Weights of a small mixture-of-experts language model, trained from scratch on English Wikipedia: a shared expert of 64 neurons.
Below are experts of layer 6 (counted from 0) of a mixture-of-experts language model. Rows are named router (the router's row for the expert), gate (a neuron's input weights, with its number), up (a neuron's input weights, with its number) and show model dimensions 0-255. Each number is 128 + 24 x the weight over its row's rms, rounded and kept within 0 to 255. Numbers have three digits each.
Before each expert's rows: "mostly gets" lists some tokens that are sent to it at least half of the time. This comes from a sample of Wikipedia text that the model never trained on.

# expert 48
mostly gets: " Pro", " main", " Best", " inter", " sub", " Super"
router:091093130121099103121125106087117121142145160127102130132123119097123167106130134102119114131094108178122103163164129094112095102133120116130103135125101125110126109096126124085124136135105129156097123145139157132173098120064127147103142112089133139118111100139069133125124124149118130117104111121111101167112145082175142097107131107148137158134137068111095085114117146109097124133140125134127120091111152124134120136158157095086153165071139150119135132165174104102182149158089129157138102120140129155128129120131133125121085124056154125137177123151087098108124075136120177149145100099152112143138143152102123132153119128121128135080157124134122120077174142161105124114114118161094105102093164150128092122148114120102105135086124172153170127106125101119118123125116143
gate0:116106115126115148104129180073099109113172148143147148145099141132132135125117119133092094133108161110135158109149133170160129078118142114108093093124175110125136102107139102112153141147148102097102149104126134169084098138113143159086134153114132143143167133118130137093144113124091132134142147130179153146108136096124176173122116109093137118141098141122131166110103117125142133130122108093159108149141113161115118150161148105113121129125191152123120155137145134131133089133146122180099130118161139146109158118092141130153172122122116144109136092136104115127115123157153140084108121137147129058115131139145126181162170145098164143116121127126092140111145153115067107155152171095166139143086151123176137152122121143154124128140124085171150104093160118136117163089165123
up0:132153136147179144169132146144154145146130138128107135154139134153148129115112139130140073114084154102125147115163126130148114134094122103137153142089143136140133121148122082132094159095142157110180098110098171145159151102118134149113112134079104133094119117117155111113145129149085099126136138116108111110133106100135146110101120124101137125148162131134141055138093125146205162135149132158134141100092141151103132107116147091110149128159090123160166142182139146090135156124154153102121114124122116098065103150134139106116109151155116140122105140126137147117097102112139158193131140162095096079112141128123095153078136138142175173128136125109136141155121124149114156117130104185186124113106154133112163110126109151126134151134144140089141167084135142134133136100105104
gate1:117113112100090129085154094149094084111138137098175161150131128128105138126118141121133105157085159123117116159114146124119187137105133109167151123164090133172121121126139135109123113149147124122065123150121131110130119077123097116106146126109159169096121109106127150142130145128135142114131156118075159117074101129111148138151136105141179077143104148109143108119123108120133128102090148150159069152124130090132162146160119096129126151127136125133131163107086147121113102158137142154140129135103115151126130151166133130152133113101130145090132167123123113085096075112104148154141148144113117100060137121099150071117171082103083169116142141145117144140123105153135102145136127135122114117145139137158055089106125115085121161085133135139139125091124109126130142143097150
up1:121154118164127107101084123073122144159147116118093154152113151110137133166150085100126122101129139122113115110137094126144137143093132122113147103141143160117122183112107123131119126119156132108125160098154091137132157126097193118150070124158115120106137169102191165117083092138117131157154146153120103087132127125136137153114128157152114125123126142120158125104106126096153140118151090128083159127145163127096155134094104141129109134131133151165118145099157142151104127108150105122084121143142164112106142148077147161127146167142113154136147091141143161146138138142147121135167111124150140147112132105087115162107085120085185137104158179128126087138125153102118173174144169140145073142143118152108164144145093120163163118145150126131148089157126128141145157133158143
gate2:162168130102108101081101140095093099132113097118142109126119098114128130172134094117168142126107079129118123172160122122118129104146122109119137123151150175112158099116107098138161151152124151137155137135105113126138121172125145127167140127130110161138126092141137180106131145104157167095125101105094109117154147149130100099123156134118175108162122134111132113128083157143135134140102136121110171082110171133150168121112144106115149110133145112137126119112124129160140085176131148135121097117119138099104142112069100146122072104166146088073109151112111122142120102059113087100159102160111137146165129151128130115096073119138147107090152166090118114146106147120135148105136135103165120153115090120113095164137187124103123122120135135116146090136125125151149174121126134
up2:130151125121115104103129105136120136159139115119134136142201170138140113160124088148114080120102147131164140159142154109137139156135148127119124114160164107115096119130159118097112129139103139118128110109160096167114110172127087105159106138119140157160134099112162111156124116095187146097072110115104133116175136117147118070158114170132157143134134144122091189086121170087114099102116128110107130158139145127166107138113131149105118115111110129130119149132116132134098110138108169075069113096115149140133126126136110108138134178111120111090153151121150125124121112097140160104144156134173200165135168108121164118095111122139107144106122109134137121084139113128151115120153174096168082108106122127118119086127162127131145140127107136152139150115111155086130160108112129
gate3:176100152136122128141102116122160142118105102102124101091149094151120150117148126152188129103116135127143165108142139114091096129129127119178107140143138132116152124102185156122106154147117084187111096136121129157140105169097137110133150147107132134135132123143144131111124137134065121135081153184134124128128146153168159112136119141096154131093133095097130090138117130207118146119103132130137095104107114127109130096167124100111148198155116151133128135124093130112117138068093109165116165121157134163132146136110107110148115120150105172141124103156094157143147156172101150135140107085174153142124119110138157103153123169134127111149159129098128132098109132148106108163161084138124173114128130123104088115167131157110105101120129093164126150139144104124140144097125111
up3:180134132150140116136140096078164134121148132100122087116138138118123157133112133123129144122147148139100118150088143131104157124127157125119135161095131112161128138182095137190140144064111134090134151146080118117142157108105146145153154125130132113126171140137159130146093131071145109124096127093104080111121135139103136092159101137160126109113139142121131135126121148108139149105108148134117122147132143175093144124082132092138116137187135086144126110106110127101134094114151183130100091123145115150131076137112128112105139134096134132133088135115162159155122128077113130157139161119092115125108159165146081140093149132111156152147127157151154151130130106131139121083121170109112124127096106151125137161135155162087102119088093124096108153134166183148117118128199137
gate4:147122162105140156117108165136138126139125119099123141126109108115139154134177137130152118205118092122125109112136092155135119121127075124095138141112090061090163157119104094125090105104113139172160162120153083114108122150091109147139160115134145158150142128113104159110135138117117084104110132120130134135102147134103139156123133159145094154141105111169118144107137136160140162136147109130134125120076167132108105170134122151088116155097130126116138116162141124124166138129129134110124098133133120130105134159117174122115073109115155104133093156136128127185101088161111123146120133162112107143088064136137149109125167154161180144092148114120147125115125087115130126101176085136091163132135145089139144129109125128127109129140118156165103124158141135095111182137176094
up4:126111149135134085112131129153135127137103160161115121142119163124162109111126162124130143126100137129138114111150149134134108090119107151144161100136131137093149111145105136143099109127143122116173171138087118084168126142166140153080149086098144158113096140139139161080122175155119149105122121106103133084112105165121130152126160166106122129171161120109151150128179126130159118109141158146150152158144156092168167154106155139139136158086116104116190096121096086132142138130144142158142173118126106129106137136168133175119098131094166126122137087118130136084090188149129129110134102160117120131093114131116097106147133090125110176100146165167136178130157137087166134113085104110113134082122139125120141157124162141130140122130122153154118137125140143157134094168116101
gate5:119135080131157115147158142127110154145122087163137152147121137147082128115091121111131139158152145181092117090127104117111150098137078076114100154109162142089109140130129123144115130120144152117159127115159147131142111105146111166126114187163082131151116127141121115126173090092082154084144121125117125129137102157138123122112100074147149175109112127125101133108135095116145159092129126142131153158125122124112108131161068143144116157109124128138168149110148142123157079095086110151136081128095137145112138132163105111105141111129131099152140135172117187172147119139116135151141116151104153162118140114078120134122141093138154139114145138124167142166151104145129167095108139124093137085128118149109146140162085111133109098122170137114155160131113114151124114188089115
up5:133161125141057118130171132146072141122159129118165186146139128132149136137115118146116118134112153135137129080143131150142153127134133186155069113143124129125093130157131154152131140143121112109119153129158096137160150174138079125130144097125155113121095179142124123091149092056117162138115124124137167080121140146161118125128100145133150173147102153158136130110101107093110084138111156104146172108077109140107130180157146097122136107148113178158099100102128129148121153141098093143111125137116144102122150106170137127139124145141177109103203115125122130118123102083132132074127102157110118123087113120103155152110119107148109077144135104125136113165124136154090147118132119122140103139131125144134144120119087132101140135111169154133138143126117146158087133134122138
gate6:118127100148140088139133112100128160138120076112123122129115117155122121129146088105110083138118117119095136141111156114071112102132112130117125152128143171118127115126143141106160149132111117114145126150141142130139145098115128124148119132103115146112151122127062137112137126161111115142127062132083157113153138111154120076117127103143177121118104076118129133146148159172088133141121113154109090144066092103106121128141141132084157130143178155151067142128112129141115066148114089103082144121140157129163125086124038105103159137125118157141116121125141113143177126135102113138134108118111107121173133145147137105149074148176155118147113127124143117147138121156128139100122057120106154130155134137079096126144108148104157144141123132118122115113173155099113105095122137
up6:104127134113134099161123100152088073151133127159156136110100107150165132122126125123103135153084121106135142164190159132154124160147169147168175129168081140089131111116156108138136133134106144156119122128155120121100126125122135120149111181130157168130122151135140151119146146136125123060098147138119148127098102148139095138157111140081125133102129133131137109137130155129138093166135146126135159110115076135096119158144128095135108144100086163087122111148101157123141128183121102166109087154096128111144166163136084115084140127150162147087126141114156149153093123121141148146108179174123154154115115111129114143161123133149130090098170131104096119132098126143142134177137114135129142141116181091104150148101144084114106167123141103150111140141177117116143112146160126
gate7:140150128095177178113087129097125096128166148143115117164119116109090096126161114130137129169114118131134095096124124111098124085111124112100076125123145147133105153172109134131142123141156124129120169107131158096191130144165126140129121111133081122107124122142131142093148127152123151148142136139141097148085120174140145142153114101101134135120107097134165138122119124128125132144091119156138095120145158109148102135138137100178155138109124153144192123123123120160144131139109110189121078137160107135138120101149128133156119136104157126158163185155145119161155122132141122094191122123103100097129122166149089110096127143157171099112153079136126135121141107130163130169142118103160091181108104146098115149104124131154157133107168155087173135141130106078102124135130155
up7:105142135141122139149154152113119117092113093120093100110158146136117163092145103144103163130131168107118076084120103110089107134090110176120143121121118102128106116143160127157100100127150133149153101093154115145104130130114136122100154111126164089122140120117124111114129162157142138132098132161130166166065090175159129155102151147109121129122092124124102120095147160127132131125182112120121097096118112131127090113107107119099134160157091113122144104154072102159177096150121091118135135182138138188146139126118111133159104114095148161114106087130126134152170143161103151150155158135150097135124121111075102161122114091173097148116140112158143151139143129136095144115109134156194127119127119145128088139111159132152153134110132117127141123122132134068148165116156137

# expert 46
mostly gets: "Personal", " professional", " second", "-year", " third", " largest"
router:104136125111064102128096103109108102165089156147121129081120164084124135126125126084114095100116141159072111142148085114095137118122120111165107116125115089110121104103121139107113105138123114182112103115125160117167130113123097139121151130137079147104091127181130152139110170170120138085095061150118106185136141097131182111143124113130137138117145094099106104121114139133096109166146107124149123081123144124116117116139171127103163149105135149103172125125149104107157127138105092128120126095142116133123114108121135114123094158098162109116140109170117109092126137114122146145133130124163119147106118130116141115129074138156133097101134122112103114080118171152155112106133140132141155149104151163128127111149099105074099135107121175161155116092107141103148082134110156
gate0:138099151138105125123161100130136129077112101117096108089083159102144111128159149143130124121143169086113158143116139128145141101124157153123148122124163106117175140113199151134130140120146106135132100112117157197162107119136145099161140147141134150127125135147132153101082096131155096114125112143086129132123096115170164144127105128112071114101106117113130167119133142111112118192150114133155144132129146178169100080159132132126132140162125128151143130124127136119139150121134110097125161087105142139160071138113101149139104135087123116116094108144143076162085166136166138131130152079156107141104125138127158128098156139102123172152126148156091132102093133167123115104128130124118140138111127087075171118136163090165125116126137139091093110103098143143157129156137134
up0:122108097126083131149150119122141122137099138158119125145135125118115144126178152182104116157129131141096128154157108102114127147116122145125139116110129132095154140134134166161136110121132106134144127072148101150132107174120136158160190155086165140160132144083105113151090131137103101117118125178135112118107155148121146109127091143189183134160134142123150146137132172130133122158096164108095142086160087154139107062149120082153121152137129152134101082107174114119148111140125168132118171113156121149122135102101156125128099132103170146156144108132121081157140141158117141118134125090137156160115109162135124123157141108091112107150117093159126170114158153178113135116079147083122144117103133136131128130126144150123106089082142110117146147153132181110102105148139119
gate1:141150127161128128172153092090121139137138119141131100135168131133179129127109110093108112185147112125116131131103111115164160122097140092154146108100099129107156137093160118152162099121101085099151114149131174118137140106096165168140172133148181137164172091110104143152161130130103109124110115130082134134163194140100166102130140161109155125091132140159134130126140153090139142125161130100106115105087141123136145137177165158091193090126120101125091127114112163152173130171155101154139125132115115152092110151120131158163094153102129129128119158135151088160084065134134135130156134129123073136127139130159143158120136122131145145097120160128137136149149106121156121098124126147146099139140116115129136118136099127091099144084132137095133136107139130140140133163130144
up1:162150089142178118186118114096086134127125130119128119137156104097129108087143103085148156150148125121115103117169185116141186122143142168117152141152104118112149124114105108142159129167135120132125171155092134113102114130155146133122141136136117117129142098097113096133153126140149092119141092152128093116146124147138119091140136101136119151092133171170185078130158170106111119126113106121138121162127165107134115135111145131130175088127139140145119136081126200113117142145139147153132093118177089152123121148149148122152136174149112143168143164121099128135113101172141144125113176173113069128159140138131113114110139124129104135109146150184122156120137060102124117127117112179124102153107128122110125159116109138110122122149161163096131148138142137119128098114114090
gate2:120170120147124095155125150117085137098145106142116101120158109071162137122096176143105085091083154115128157159139136135118097123158155172168124128116086099104085133131094165141124154175142128110148097163089122129149105130098104114117146142108115135129129125162146120106080142124119137155143174134141108145118147113110141124159161174117117133123166115100171126167156167106092173141116148126162130142148121142131128092147189132111112122152106146156092088114130117118148182155127162149103118153158135099130127093096148138131126098116159143124171130117152139070130104134143136105119145138148154112123125122106150154143120148137144102109114181106154180117164090136112118130105120141096179144152128132121117151160141170123111108138139128166155146129102103146080110109121122
up2:141101135126135167105099117155127121164147138105154136087123133090129130132159115136156149182114106122134140158105137144120093111147129128130111124172124139101169113140130093128139165081173093119102145082163116150127127111103142104097093146122156139135138133095130146101085115133127167136119158100119102145160116113094116115100087110116145121161111141144115092092151100157131124108095084151113162116098157161139112118111117117104180130130127141133126125164091146105118076166147119127105090155178110145203088124131090144118123104107121132200123124137148183143133079079118121129149144121094142112119115118171122136135119079122107104089128138134117109108148137174090144163159106125116104090134161128159092138123110110141117137138160105119115128135118142101154126174142132
gate3:127137165107118121142152139103132152108105160115137109128106141121103142103088155125133155124158144106141129117150087066109117106172141076130132144128154092157132134132148123110092086109133127107089122156143119093168123132115093093126103153120126148147110116116149161134159135127141131175068131185154123150102117119117126106133128124124116138125099152115132076116114135122119113149065139101128148116126107096125083086162158125138075154152116091104153123132164128159120073132140174149091106112125106137112090106153128115142116151086165149095128133115180119139071149134159138149122155145146114149164106106097131135137104151141110164137184091130122105115126132131174130147109105110127154155091132093126111159150130123117103120167132137175176115102133135104167161101151129
up3:073118119143120165159165104118174160105143130142102172161132153113150124137148120113133142166100154166129150117186148136124160108106161129161141132130145083105135117142082151158105153114100131118088156128128103099150123135131149118155129136130130122161142141178120159081162150136122150125147134162123121111096115166123112151140158146097142167112157135120167101174113125199104102111128145094154147113162127164160089165119164139111107136073106126126147118177163121157095094092120120167141119114102128158145117166142176132157152128128121105150160079138103132149093131097151150129096117131080123116154114146104146142180122145116153161160158139154159106130103137098154127155104134147116084123160088116133132114156133137114110122133129141125128106156154136129129118135150139
gate4:150165134144110131128114075126101099147123130164082131118113118138136101152134100157131123119108108159143085122132118171125195131132105162156149153156120109116154130123123173164146119130142114109103106136103146140104139147117116112118091132177161125194154158144143114137105144111079121129135098146097128122157108133126165155125094133159185139127133163121153129109120168125104145146143111135104128123143134153087068141121115113145126133076140154121120106084118130157146165161164112128114157119130124171137123099126110092154113170152156133150142111112139090186098157154097143108160139168139120147136137123148122146178140123116103135133118117114109114105140120117159099131121127139115134130136138123149187109156204087129105130119130087135144118061106115133142068147093119
up4:157109130170106074156125162163101100122119126093130143127103139148123140125177118149136121110136136129134142135131165112072095112138088105135132093127137172083159122096074086115105141104157126108179171118114150170154125138144147139135086160112115168119110118110106062163103102139119120103144100086136134110145136134121099115138142145157111105131094098102102135106154118138113152102089136151072097166098160111114125133141114147143158153127160113128104114162103130155112123097139147101167098149109116143157138160120129096132150108102080139128132097145131167097146082151132125135100084141118161136152134141102155147134151117130107111099104142150154129148143084123128126154132166112113098124123084113154119133150127119149148145116151161159139177123124128146140163073123176
gate5:134131136135078114103119124125172133133123103169086160122152135143125170112088145151149098139158152112122124127137147163137172136150115117120169128125097144142155119132128102124057140112103108147132165150127181140124144154181111123119121147154099140134117113125117101113095178187140138124121086123162152136133120116159170110125098121127154157147129132158116092134146133127121147117157116147139116172121126079110104151119132068088161099177148147106144104163124163130125145171154146142179100173138164140128121114128115119122110142140131140110108086106112106130113162116126147154144112183138091119150077102154130104111100128127091150105125136160123139165141141135121201160135148118125142151128114132130138111108197163120117104134139125134155114124080171085148124134116131
up5:104111062130155133174152121127105076132115164100164110112127150124147132183120098089127161103095131111107148152158138100129099165121123119137092124159136107118132125144129129138130117089101107108109112100120080086122141098105147153136159132102140101159145116122094115129143093104122124118147152111094105114145096130156091141103176137142117091129104132130107139117115099154138092069102133124134148130122161155135138115124119132131100138134106101116098148102159093134169096104117086153086150111126169116145112114111154146154084083125103135131158157149148160120164137142145101163101142107125147159156192090109123139120153132131132135126169123118130121071107130109139084132118131143145137155163110068147129144160092116131178138080139143140099132106161088143118135132117171
gate6:131122128120144112116141131092116138122132126119111140137170159095173108117108071100161137143117190082145126128133171126114124113113127142124134117098139135138099112135102132174174139115130163160114106118105132140143068111067165136096153129151159158132131112139145123151141137067108105108078133106136140155130145176153127138129097135158138152091137127116126110132124100109124113143069101157085120154143124111135127171102121116101125134100116156153139097126075078158138119167121163108152126116152102083116155109164142094153145157115115113092126135146115133103106083118103066157141134129127107123128134084113125139088131141109172131137066113119146160126101131158120088126135114104139140151131128105109117102149100158130089150147139127152166148140141144194122114166131112
up6:102104115123138159113142133128156083138140168089101119115129078077160113145088110153134130165122118120170128111102161117128144142156115125118160118143112144129138102156153128118103100110136145153096157162160094170117113146107115125108142161131154158140114145121125130133105091122128117063066125120101132145111140194130108164108131102152156101129100150113160101121127116113091140144091138132118136123143138120135107153114145103081139167144129101165114101107062097095135112136100138146131168086123094111130142147121145118152141130134151165113148107108128130108100132128117088141163126095075110139134119136075128125141083105167131130103100106127142115135115161126134113127123105125096137120161149091100161120174148118125114177113131160137154127172148125196097075106130094
gate7:195124119133131123092113151095154124183128131122141142084136117166140152133142125110144125162150154118121135142126108110104152137135136146178133135122090103085117113099063144151117167143150161131116099087136143127165137144131116114155122121145100126098143149152134108132166128117153172104143156129078117176123132114137147149110133131109107111152159093126124111126139119085131146143120125146117162111122122158118123081132146136163120181130123118116117158101126154100183116141117149122166103137124146107139124176180110113177108106122156128139130093105111123112137139099162121070160162130109135153152129167124162127115100138146135143135117164123102135186144123151138101143124123186069109110127142117170120110149116154094103149073110164161129115083119166108167104106109158
up7:129122150105171170128148111137139134087148132133126157133146099130142149168122153167098173134118136114120181161155126129178175117102130144138114115069145110108175127102079087133145170149127094104150116146154151101149114120144116118120139132128104098091132108140136123121145141102134166134120151173124132140106111114131105108147102103139136136118155119150126121163105156162129134128150125133118099133158076122158129126160140114138126099136141112094105165156074109126120185118145145126146143092157127096103126119111144108134121135177166088125114155103143156104102169105177108112122163103109141107157136134120123142214153157138138092122172116115105146123084142113114145148114107150104154123129156141126116120159148083098149145140122111126106109045123152094118131107144151

# expert 32
mostly gets: " he", " who", " has", " it", " have", " would"
router:118122136115105123126147111135138129172068132106100147123132103124146126098143127112099091121100131138135142143158107117111195109080118114108117145112124140100103116107130111122115166161103109146114164115124154146138119112110125180088139103119125059099123110149107178113116129162157129110123116127126107152165128109128140114073178121083140170142145128108129114127149140090144154130157101123126112119098152114082144157158143140080158150102151142089154120121158120103153124133154109124093133119143126067114125149108132140106122108113117136126124100143121139128110136101094122144122094088127116136131204177109109186106113093132084139086119108125106164097158131123178144103143134156117141164134135122122119085146091105141126150105133111128149100126117150110156078100062119
gate0:168113108128125112112116105114129134121173084120122110133172122130138146102166121120133137099120104117116116097143135102105123102158150125129158101085088136153126128117107100086160124154122129153118105154143095142121131156094103123176147155120132105122154164163152143109165188147099110166090172164137111160141137140080142148173107122108108131139166123180114125111159118098123142128119152129146087142085146101166134180149112104132131122113098130103139145122064153131159106082115124144111100115162148111129106120185151162116130097140144186143124113168062125110129130126137141109119113130124133096122133154129149125124108166157133158132142115144079147123108146106109125105145115100168137092105138138091132138122137160099146171139129115098156094107081116169139142127082125
up0:149137140139123114127125104071060137125131073156096114118160144103130179113165110099102106104121093100124131138122142116129130084117171143101140106148190159120134121096115131139149145122117085100181130108105100131157150127135148150143073129136116160137108135110120149142103107160148127179120152127124091112168126100109128126143103117137135120134097156162093112116144102153147138136088120157121109126129146167155080166093178124126140129125131163107108097118110132102101129143124144192163140106134149172160104131145145137125140113115126149115180104113146145150083110156104150132155128101108119110136143101144102107163123149139105161133072144131146144108111143076117167126155114071152128098092114137129129137154107154116164117159100117144140102116152133125155114156174143
gate1:137135104122113095113143089141110139075104151133134149118112113115112180162143135116115161111140129096149126126158149114135151107104131148164111165160109155081077129122176120079153105137122102141120111139122157130108114145095148120142137104108159167118097093138108180144131136141068164163106122141139108162106061097107116130136122143105136154123138123120123111134147106115107153117127138109149131086107108089104125105192166109119142101117116148128144160141117108092129089125161124158145128125124126130108135146190119137102130127118143138138113146108118134140125103162105167167095101125093108143155135148135162152102088088113125120148127177120069146098139187122132120135153069122150117118160117121137162122092132084156115145169075160140098107118134135149130124152102150
up1:092139111114133152143144124092136091152150138142127141102150117097128140092116155170102072145110156166090155116127158163126123115114147115121130119137160150145150135138098170105092120140139111129160137101123079120147107128099127092131144120142112130096107130112133125167082120109124106100145106135124124099168189087105121123151183124124130080140139105120115167130130168149180101104130126131110127150121112186131091100135111112128102127118153137135144083133107152119131189121126107122115136133153137128116144152110150116161140146145129078071136101148132166091146131144129086131157186119099130141105078124150113106167148145109098114100150142138175112124118113162107142116111166121116126109099127185137130144175146158076164151105152115136131118156145134084092126096148124
gate2:139167149123138156123146081138089091095110126106178142126135091147158157115100110132116097152109101121117136090115119063113087107113142165154159091124139138147108156137122120138136131117173101123124143139094180092093101082137089167098132104137132131123133116175127146152113118129119129104169141120125076116162124147098139140117132123138088101088136112144131096122137112157121119161159155126152104101118157125151139101149143109148126080132148130141127156147157115138106146116116191119120114114152144098155148113123135146106167184059113101136112135088136146166144071104153136120166134100117130119118173122172101111119127113109129123135123148106145160118182142119170127128089142171117136096128106129145109141071088114139104119148129140095129132124142106135160124173124126
up2:126105127175148094156173141147165169154114136103135142126096119138113146132139118175128182111151167126080129140126116121150146182121138122142125132135135153155139088105122112129141148133098118106107126177168086163100205180124160108126120142162153128158167137127152093073143146119113124113075136161094169131137144082102161112142128153147140126132122138107141127126095131109101116168161108152132151156139122074099121119127101139120137137138105114094147122117110143126146107137130178168101094140139122124114115095091109154138144121158163114132087135129127095123124132118139165123135133140124131129155147087099140135124128136101146130152099132097125121121171181136113119179128120128122158102127184130124182167152135134101131146132127093156136102098136131170128182102151101
gate3:109096087160133106149106126165138121139172136158135096131142102108164173165145111116119134141127139170149133089147160100152143102149111136109133123124105115153138171128103145137110121175133111100123175082132131145152125151105132104083113121158120172108145085148150164158152148121129129099130118125104168136132185117145119127153127106194117121159138139133105135119114148152129128138131120125120116096126165124104097116110112103154087135133173077162176086159102115119088108121106149084141163098119114130118117116123127142106130109122105140093111133078106142154126072135128146134150107121104118128087151115111124124122126103109140114123135102155101094104093160142110197125101107076108106134128154113169106105142124125138141114106110156149128093073166138072124117092117096
up3:105104130091143127128147137115104093097131194158146134133125095141116083146118174104175113135122158149124119137099089097104105148137130147140167158158090139082138103123126121127158103076176119122093144199128173107155137095123139144168142129091127130150136099105136122173115132128121144119118173173140100139140139117142099133146138163138094136105128121120134135150168116120144170140119133105123149065168125125176113146135125106117176127109110113164080107118138124129152164145094114125128088138129136106174156127138137118116131152141095159118130125147127132122123143135142125141136113103118101119129100158148127144122159163150177178124146129144104152115140110090176073136130180158110153133123161135143157136135166176162068119119157139133120150150124151123123086127129123
gate4:163145109145141157121095136076149092145182120120153079147125124137095124107123103108151127133118133092140165136146140055139123144132139110107141117119093118141079128115140111124121128073064097126149112094134120133108096101088135146151122111122182157145125111112124138156107145089131138175155091128150124160148116131133159137159110144154130146101138103206125128126164137120122130117163094112130094093082148108111127114156093095152127124128141161123139137136106134112098146135154106098134115137134161066141192133154165084121126122128124178144137131123090107127150118159122158125145116132112092118172128102143123138106158144133096112150138143127145143145098155146142131089124135142147109130126116144085095082122138116128131155095150148139110144173138188105086112115131154
up4:076192167136160103123108154138112117150123085133098155135135134123115135099151148100119125148124127140134075117136136135153119173137125080098123104156139143158147133199115118140106098151115137109091140129130165123169150140117131150083158140114158120135126125190154139140159077164091126115078137120129149121120124137102145120109169110160121095134105164138160135167116133102127085107134142140094155121191206115118102116119110102098142146138128113097132140106117122157121139135130167150079127098131096140143143111113105134108117119135143134125124147140136131126112127121133078096149098098145138116101126113110127149156100137174152135112157156120138105128088088159116148186127121171161096154123123133114118146141096139111103104152073127119147106143124130191113144128100122
gate5:130158129098103110140170162099148134161077088119092114109142146137155157117153141119128100152148126137125144079149117124150106126058120125107065115124091116122142143119140133166104134158143145119125153155119140137162149103140131138116122132167145086138103142119169183116135152170100096108147165168100123111116134136136118093121138076139152130110139138137129095120094117107125107086137088151100139124155130136109149099128130139067107112171130141107110135112140110123150126128121139136128167161175099142093096097128137123161094132083154122111128115134137130106108128090112160138066130099110194161131146107109145148094092106102100157134110159123110158135157187148157155079144137133120140113140085144151136095134116119146173149111126117118168117144123096138134132106095112
up5:135114129129077125135159143114140134136092071110103127157159144140137127098139153130172104146102121147137140118175121128137152146057106131152068095139071112081077122129189105162082103141146129163134130157124131173156138066107152125100135138155107115135117098144132124126161093152121122081137134152093095101128088147104092103131142119141162130132139152133112122150095098131124119107121100184179145166140129128121110136139131120081139122160148121131095150157101109142123110130155101164091115174118109107088135124146128139147091133124125122137125105087118139117105175157126116149077118130101125156160113109099138160116152117110142128142093143142093142164130134125132147118151133127080132151158110122136147090119139121147142097116109099139170114107096139153132149122108159
gate6:135147085147072117120171133146101174112115118161127114118129075112122165129142135127077180084135150140135138087153148159096121132102131112145127163116120161121161124148136152091128160083096133136120143120113149092123112165122102122137144133088118150137149119138152140096121154124145114156123147146136174137130108151131117158133191157144102109115143095089113150092155156166085143169113134146098114105123096144093105087100153077094109107157117142102122094087140087165140121110147137149079104091104154131098117131136124126134118110113103168121107154173109120111093127099146126076083101102117141114141133145119134125158127180119118127090133129110140129135087092139099116143151140127097124087139165140108093153154112141144128119092133116113117127136089145130176141110126104
up6:115143164118157154136079130147131126102143139144129167114160163170149080134089125080172096152161099163111137121097125128147123132124123116114107139112119081131142136130140110161093139179156102130165121144128087172119155111160111132133085131119125143098097106094128128105099159115086146097148130093098086111122155103151130114130088111107162122090139123140158122154123123104142138075173128140132145118169132095152121184144128116129108149129108111094106156148131135099103092113126130114181125170113099138116130124128139106120109190119161130144103083093155114149161109144093169144147113154140146144139103158116129084131097142144131134144141146174112145113137148141129134151132126164142098132109104121183164088111141117168142144155097119159106156144156144139092099145120146
gate7:123103103097127150132141128132122164106092153120099127111096148152072130114118099156131121140151123106106145150096107140111141190132132144137136107125123112106158178133133119184133082138130115117102115155084171156097158114111125140118166107133092144142138139111121100146114143148146131144120115121148146133142158122142189160099165115124153115111170103157102154150138159106149159145151132109120135120115137152111153117127074111088088055098160139118103120111154158116132144119167138084134154156115117152118077161147135129106167114152119155135085155161135141149163131091105158121132182121123088118108200124175120143129111129107121127118140101101097097103163147135126124099125084160113111166104119140125151149155148113127121162146142138123172115133109115100109152136145087
up7:100091087071107125126098132150089137113101119129139132135092124108128110128143141112106131140129117112092116102151116100102122165141117120051095099127132127153131187151123119076177151102156141099088121141129134121143109117146146092099149145123102165132179145109117170110112109141136093087143142112109159149131110127160114173123088133143083168108162111101098087119116141165199154110099108095117127123137180150114103132102093121114114098135147127128163127109108155169120087129116116121103100118137117159141123178097154114105137127129115129133110145077152147137159103119140172135140112143080133101095133125127141146157118131127078138084133122089156120114110122134098098130132139137134110140105133139110127169136158146129146179156143101111133113107121100137075119128117153